config = dict(
    hidden_act='swiglu',
    init_std_router=0.00743,
    tie_word_embeddings=False,
    optimizer='muon_variant',
    lr_head=0.0052,
    decay_shape='linear',
    final_lr_fraction=0.02,
)
Below are experts of layer 9 (counted from 0) of a mixture-of-experts language model. Rows are named router (the router's row for the expert), gate (a neuron's input weights, with its number), up (a neuron's input weights, with its number), down (a neuron's output weights, with its number) and show model dimensions 0-191. Each number is 128 + 32 x the weight over its row's rms, rounded and kept within 0 to 255. Numbers have three digits each.
After each expert's rows: "mostly gets" lists some tokens that are sent to it at least half of the time. This comes from a sample of Wikipedia text that the model never trained on.

# expert 34
router:108187159110147148145102069123134188103105153119114051146097113180156073184103108138161073161135120170157157129121127127170195141139095078097168214137118155136127103112114116153188119145143106113118096123167110142152152085108164126159172132169170155131129200095122108113123127200115121155019047098111125198145144110145112099141099125084132088113121091100136138171129133132199115128147051109122161132205171156125131123147166120079103136109127103101072120071132105112134104096133108169132097165123152126148129128177134116162128130125114152135139092126104058116073084108118144164
gate0:119149127180122151129131172125144129151143163085126099084181170139121153178104114150157130111134127126078157172147095179205160058142147175091140192139150153095135126174114155116076154106061093074077138193105118185064120127130216099158146072171137145167144124120177129187089167098155108116149175086121109113130123108093141140167161114121157121140125087136162065135130091142184078110088134162076128126139131140122149120070103145110144132086094139139155095116147110127153213100116081065100200138095104156131092136090152131163124109122150137120163091100152105109138108127140091061
up0:091149056135108167101166144128109152161121135133103144121101102117132163163167163186147126078144162120181154115144144085072157080112124131078146162184183139095072132123121042152103135129130111109118146165108113156073068173069135134128121183164113127145118088128093177170113109118125160163111134123066127094101122131128127105084186151113132121154131142136119135143123071096147157094181221157151136155184121137086130127099098132092141113115129149077154147167145120207122110119091131140108191077132139153160146049066121119129154096146179086104099138178118157070143109170214115129
down0:131154051119125142088163075108131131088078099110130164145167050172069128167064085171131149145141116129106134137083134136082053128120120166117169149144152125112161091096106140160141092199081107132067101102175148132132121072145127152136137123151108178119069114146073115175168108101144131174120092085110160096057115066076147075138104172141161106139144141148142124098089093090119076143106060150093110149169158159079184124142097118111120111072130094126133118101138148156137077083117166148101144100109134131180125084147068098181081122154129132110161166160104146127095083094109160131
mostly gets: " ext", " un", " sup", "- Kingdom: Animalia", " det", " dist"

# expert 222
router:149182116199138147149128106118113186163103174147110138116147084132057105095057111123157136125108114177195165046142206080158142124136089102071132180106072182136135146158115128128117158125178129126109117112166140156152135115153111150110122089206166170150146149113106115093135137161130157212131086099103060161159097171129148145116115146114158155055148172115117152144159121097149148089155134146106097121090163118149185139147091119058143114147117080086105162181123121110101153136124061123137103153057149096130112066151124151105107102122078113064134117176158113151115131121138114166
gate0:087171061108112086131149065154156163103120172129138091183106158120123063127116118112106151125089091151140097150100160094138128161174159126077102157147209176164152175137128136088178201122075141174174155184110121103123111091153173081125082136124145149075154126133074149121076123145170117126160058206140114150070110146114152184122143168120166129121080108085111123133119087153138104120115138069141107128167139087073142121130103082103125171104148104129077173116088080133125130155105099142182123108141094101135100100183071154206133159122142080145143155135108132165158159159109092145
up0:110120061137139146087146095139153080066024078114074142150147111125044145139112146179137141136099133139102160146164160169108137112189111120085081183162159180074178122156129104124166154157084106112142188157131149125186152086096173111164165160145129071108094139143065137192152103154097166159104100079114092143176204170109098070166141135121119120112133125117124156164126130113157154114082120141170105117136130131093126155109155094107085138080187120125132168111164107088117125104154186119140081131118103157144148160120102102117177141103148118161119100183166134088092168108172116088
down0:159121082163108113113135121132082138170117113054131063138087141134176076153089131138101232154142151145135107073124085146149090084102109147160152139108135080086134144098149180177154190094153118168145090105130102128111065080119143131105129099174102107122044113142069139118141105071069152116117160132109107154155089161116127118123147111128096098163095135132180156102148068122096124134137122117155125125070118128156161086167069118146122086140140185040133137151163136123103131199135138123223103172107085110119166115141140142117136090131133060118114174127125115136101092171137192094
mostly gets: " species", "idae", " genus", "ensis", "Species of", "ropoda"

# expert 152
router:158164159178148126140154065125132161134086145134080104129182102133078096105093115181158141129116137164186195085151183084158185131123066086085109186132062165151101144140115120136103184089173127161121126126150176140127110118157088137130101104179140173109161162107091104101127128165122128193084109116122105164164105172142149141119082141116157170103111166107115127127165151133168091118148128133123115138089152102161215122190061116071162124122097117068085151121133124098101162104114074138128118203038144095136123091150137148085123135104061108063129123176144134160155134119110129148
gate0:189141074112107131167168149156135154113119161140088054145157130152119109136148171168127136110195148118180139151089154126116150100048111167100092134168077166157169128165114094145081187082096162136132162139140154115088094124159081169161070108143166135098106068180140148166084094092164156132088139108099141129107097129155139157147106159071112054115124161169100171115148145183183082151157133110131178082156095158143153104093190068146115139135151079138142107167165154165090164168150081112121192163108091075143138116167148160122151114147127151070138149115087149166146129151139112099
up0:190107109151085094115068125165157151114116188124067118131109120096184131149137094151132152132148118146129085099119134121081163188124077104077136105105151121157068092132134144117130164139152154136074116164157105164145080117079164138125129148151116231134060165123121114114141159103091142102149117165104055131119112094115119095120099149065118035162165143129091176182142118107101098128137115081148114125105222135173142139144186136072157102151115115166107115150180171143127109075116140166131150150133100086111128135087095165077113154103170104144150114112059125163152108156144144213
down0:137119099138072199086091106086092133105087106101135119153047074096174141111146126142143230097064111158163062137147160117102170118100083113167121114171125169065127121147164150177149128118130114130156108175123170111143162093128077091143136041155128163166121139158096191116081178127121091184129157152144142139151138147103109132152141107111102126197140159188145121070146145163140156086118160132102122106140062112113141171155130182211118113126104061153131073163124142179124130112128106129119132120162101102175098133181164149134168156105167100102110110114156119103140164148100102125
mostly gets: "idae", "ensis", "Species of", "ropoda", "- Binomial", " genus"

# expert 63
router:139189137187144143148141087095086177145116148122128117141193096122074084081106108189145133128152113135165157094157167093153138145123070103072122186102081197141115195163121121142096154075178118173103130129138157118144124114156113136139128114186128166127143153123143105082127132192159171201127128160128121157189118163137135136116090165127169183065150190078143104103176117087171122091148135135121097163065142106162173104127065121062146118108080125109123154141149094132116166107123068135133116190067156101105134104141144134084131140089068149059140138149154151160140089141115107172
gate0:149149127170136131136115145116088099103129129107208156172117115109122148088128141113112105121169140159155134159166105092212121075110158143074175139116121203143122170146217086148122192079108111083121122151161169119130085068141116164140135086119078146159084106112109149147139166175152159118126133112097058138153105214110119103138158145116096157108189123084173104092169058076152139101135088141152153122101182130107132115131132110116122093135174139158129168067175101112092125127144106128098128223130100100091112076135138101097121101158120121102141202176125137122079131118137057148
up0:150176101192121142126160144137112092122090110209079055172100134150156130135143126191108122133093177135160104119128154132153187040158131131124152118138190082076139114114181126127136165138105103098133095124152077131060208082167132029123142132143072134132152147173123134154135128124131140146113158119131088106074110111139113165085143127147178153129167128137086083182102062093067093104100127086141151133160108153129178175094122180156171096093165160098132087154149156125127155112098188147110110090149089108151123175107117159153109183149188120161136099140116130138137127176167107131
down0:163115129107144161177138147195105101125122146140145118117169115136165181188082122136100099086087111084110147160162101086092164065157170156178134153107107169161113056185122112129107125126098105147162122083142147136124098125126116150115173090106079156144162132132173149193110097129124083141085086128144130130135044103109131088137127136137144164118075174146098159202164139101147060097094083123200156150112137139121144114124151125117138074107118095104130220152115136122105181167065089126158147154197080078147150112135105138105100142145143059188095129163108094082180129140167141147
mostly gets: "idae", "ensis", "Species of", "ropoda", "aceae", " genus"

# expert 71
router:151165168120161171142113120095154160126108089135144064110087155200104025074102143104177109173157104146136120092140173101145153146102137098058146176155081152123150128135126144139127158181115107133130132158147108140109170187076093169118192160157139187135142143095112081087157112140128153120086126117123077175120087138156125105067059155108132083098166129106094108118152174143123139126132105100118157107106156118143207135136125120107091156143158131100102146115189111133102070115131128134133167171140142054112121125154104164145114113180124134066220077197143087160151093127142138080
gate0:135186188144131073180164095101142128101189069097139109115102114171130041121081090101125113156075142179136087158120167119138174125113145127125176142127134094108174089092140117126145090140167163124094136156143135104113141056110107103153142138154092146094155099140134138095111115153102144120120117143125129130109176058095165067149040161182119079122138110102096137146100143099156132173161133056124174128150148121162131122155202248101149156115140137120082109090103118186120126085125148154109157182085174188152084129131103180126101132127155108156122098128148107127148145162101185111
up0:114068146146097172168123117134093100106074172129160076122138164148130115155119139089063163126072136136161146129118163126159116134106134060119118065114140056171128163157131118116160149165068130117140112150114076106111117116131095092120122111126059126154128145107077111087142064111105072163088085123137112123088087082125154148078117140168122100161150106119136182083099093097133147108128072152120162168139145091154085138138118136128180191134107179153093145144050203122143162196130116174135157135135107135096196161126147219133097147122136137193172158157117115129144144096075056115
down0:126174158095124118174119165147118129076121138163218125126185093092112177201123075141094092143120074115093167075162102098124133139137080172102117142150139075103148116134103112142182146167111106138131186127087161118130093143129171169131108103112120111115103131130212102115140101121138133114085119185110110177156119063152166111141094102120072145145131118084070200129153100114148141073088167086203188129181076107114128123110184125102166144073113093138139157145112103112122129082152100092093129111133128123139133154147084162108201147172063176138136181115106106144073148091138119161
mostly gets: " worked", " felt", " know", " want", " seem", " said"

# expert 183
router:137166108143151129129173103112091137092101163128167121091124127136029122110111120112176100160104162189144201118086137107147201183140084091059133158132085139093149202113130112107083178128086129080149111117065114117173149155159165113127178101164129147179182151114119121105150110139157117134108145109097146168128138128166069133092161120121145170112121189136122121128147156202143091062097113115130130100064175150148125135171168112110124125125154050123087116098155155193143116131105117158182157162137150136227124104131080130146121114103102140101151050123169102112127141158095151107
gate0:096162111068070100164129132095131144160147167154133084125165035118088147149118152131130129142114164084080105142177116166146113124159115136116079095101122138044115156147125138158122124214255129098156155120081217164133133116102159154174136125172138067172119129183110139151084076113138143110112103143077124137124109180134091109171120105101075185164153123147087131139145113147073170099129141096099151175119165173128136144177166133114130130125084106097115106091166109177062155104122126134143110130134108120126081121156069150111097157072114089121103147159137133128127157143141147096
up0:202184095156155162067127091119141133136168129173061132126129136160122132109109114113173154140206082109138110132148128130136091124119156129095072084148100147141183135056180165154072137112066141131135156092119140171166157142156137147098145083126095135142189123125087119177067078133156100094218152068115145131110098150161141119086186116094132133143059090122078097124083127135143118131136122108146075126130092068132163122152156123141166149093139083112127169076090096106110153146146181105151179102078122150145119100118159173142098147123164134128121129150155121088199084175109085195
down0:138160121134143129094103203140111106086159093219160141155196170048121124123114125145104157128137116135115137076168149119098126166143105129072083104135146144181157180149135114163186104108111132178113129101153124132171083163150194138143159145152124097151133112113097142173130106160113078124083149120096139127180137194145110085104100116143128171196129109171111101129116147097166128152163132128131169079124067136138065099115147072094164167131151146142101134136107142156066126175122083121113133146118185096109119135097160188171084116131118106071161170207168057166139138130100054102
mostly gets: "ib", "ab", "ob", " Ab", " ab", " Abd"

# expert 240
router:126112152193121170117173057138103168151150166113144116094139166161088094130125131104128122151186076087187160087166116138146143137128069124064124187112089197111161148126075125134136183147093133152084129167146156152099164145172130116102100107164171149167136151080158145125146100114156111126088145123164100200175159126179117094081159124062127140145131109157170170156224114110105122108076127198110140119152094084108168099140122080160099139130174132115103108080088100155104058091118117150159052172143148134151177114174090080120133150157145166141117132099121120121115089132146164107
gate0:101097091136138197126140042110139116119115085120041133090163128147083110115100126099143109118136094129122097049030199177176139118133107146139158121084097172173124154122088094146169088115111115155106125108042092195122119164147124099062108125120108144139135150113096122121163132156154175161157112133182135125191135072190158118115172147139072172119063115129097125150167087120102109127129107117084150068138189080075069116134113131155136113117154124135119151148167126173127139129148166108120119123092170102146146132101120187131149107160156073117171112199114143141127130098109167132
up0:148055142128171124088164166138174136137103123109154096100143103141143176088104102110143108110098125079111141111171189113188123142151053081156193116124092108129133139151166105120178169162077147104121101137126182118164097136139145140101128101114105128134064112207057133113107179099124067101114136161139127107153113158148124133124082129149122097080054131160171119088134132151172182112162117097150154191085110156157177188063110161076073138109080114150151128112064181108117119164129101123082158161144081146141107139146116128122166107120080167057079117145146162136175128147116144179
down0:173131098178169173101142133116160212105142119182106139103147085120107134117112127184129087101134155048110119134142139064070090102102100078137124115144099177090145102079130077155131123118153114085141062205114151102137117067110153102152120138133105138130111114126161095127166145140151119083127140173121119086173154103116150119105140101181158103145148169051132143096134234138163143158109175106126181167197157119132122077131196127124125152127086151105129104123119102137100138058133116147125095097145133154168114110140137153148142203102018162122176112120128107133116113165158103088
mostly gets: "Scientific classification", "Personal information", "Personal details", "- Phylum", "|---|---|---|---|---|", "- Location"

# expert 58
router:121156108163152104120158102058119168139117087150181131113085134156093134109092093139148086171068169158169147097131114131156166157145189054088152159089166157140118106100109131157119099120141105124149109156083114104138163133147134108124147088120131170179148216112182124097113140152131122191036111091073111188158098134152113094149152117074143161126137138125170142113138133149149135106080135083122191121153142146134155071121154076098103060151201058157096117106110096137168118074093109146182101122082138131099154092182106137163093099131084101114205137131176167121143104121091131126
gate0:131108101174111160145165089068117153117118147133168130130141120136144157093061123173101068125110117131172163139041146079185186116159164146132150089193119119137123125126139120121123110093146142164153109151144104086117117128158089165175207140115106143065107087068099111128151132131144137158101096125136153165145057139113173132180118131157153087116121130069112103143130087146149071100185109130129087081134082094139113156097165173120137103149145111092103161065103095161141122161118126110098108127076120119119145225114101138138123133215107120088145194094133099097089073100093043146
up0:154071083184119079141094146107131109164056122115105085134205046077105155158167069146124139141137132130141073233074077178185134115139133129123100121136155119125108119094112158166124126129122167124144117070099107080069091113116080116153154072109092102136161111089125102158151114117163136190114106126156155159149135153141128173130106104110092113091138211179110111127112133131176131095098170135119101121123170162118094167093105105072136178111163122173107063087140114103098132128118117141098108086135141187156117112152121086138158056170116179086141128139160153109070113092132112113
down0:067096132107088150127142189103069157114099133158195051106089102129097181105143145074184139175126095111125116086162111110104162114091120154079111087138144128088145128132085145119159121134114122037126142140097155100132094158077079119097091144129160149133114104158087117122126078154107170132126093098147162109130174131140150137130116113176106196119151149090178145120160158117193128143135190077135200116077102147125146132168106073099097213129101090180121151130148160154144124130148151104178146136090168147126088127149159105134082113108202132183143116170121103082144138071062113167
mostly gets: " sim", " dem", " em", " cons", " rem", " tem"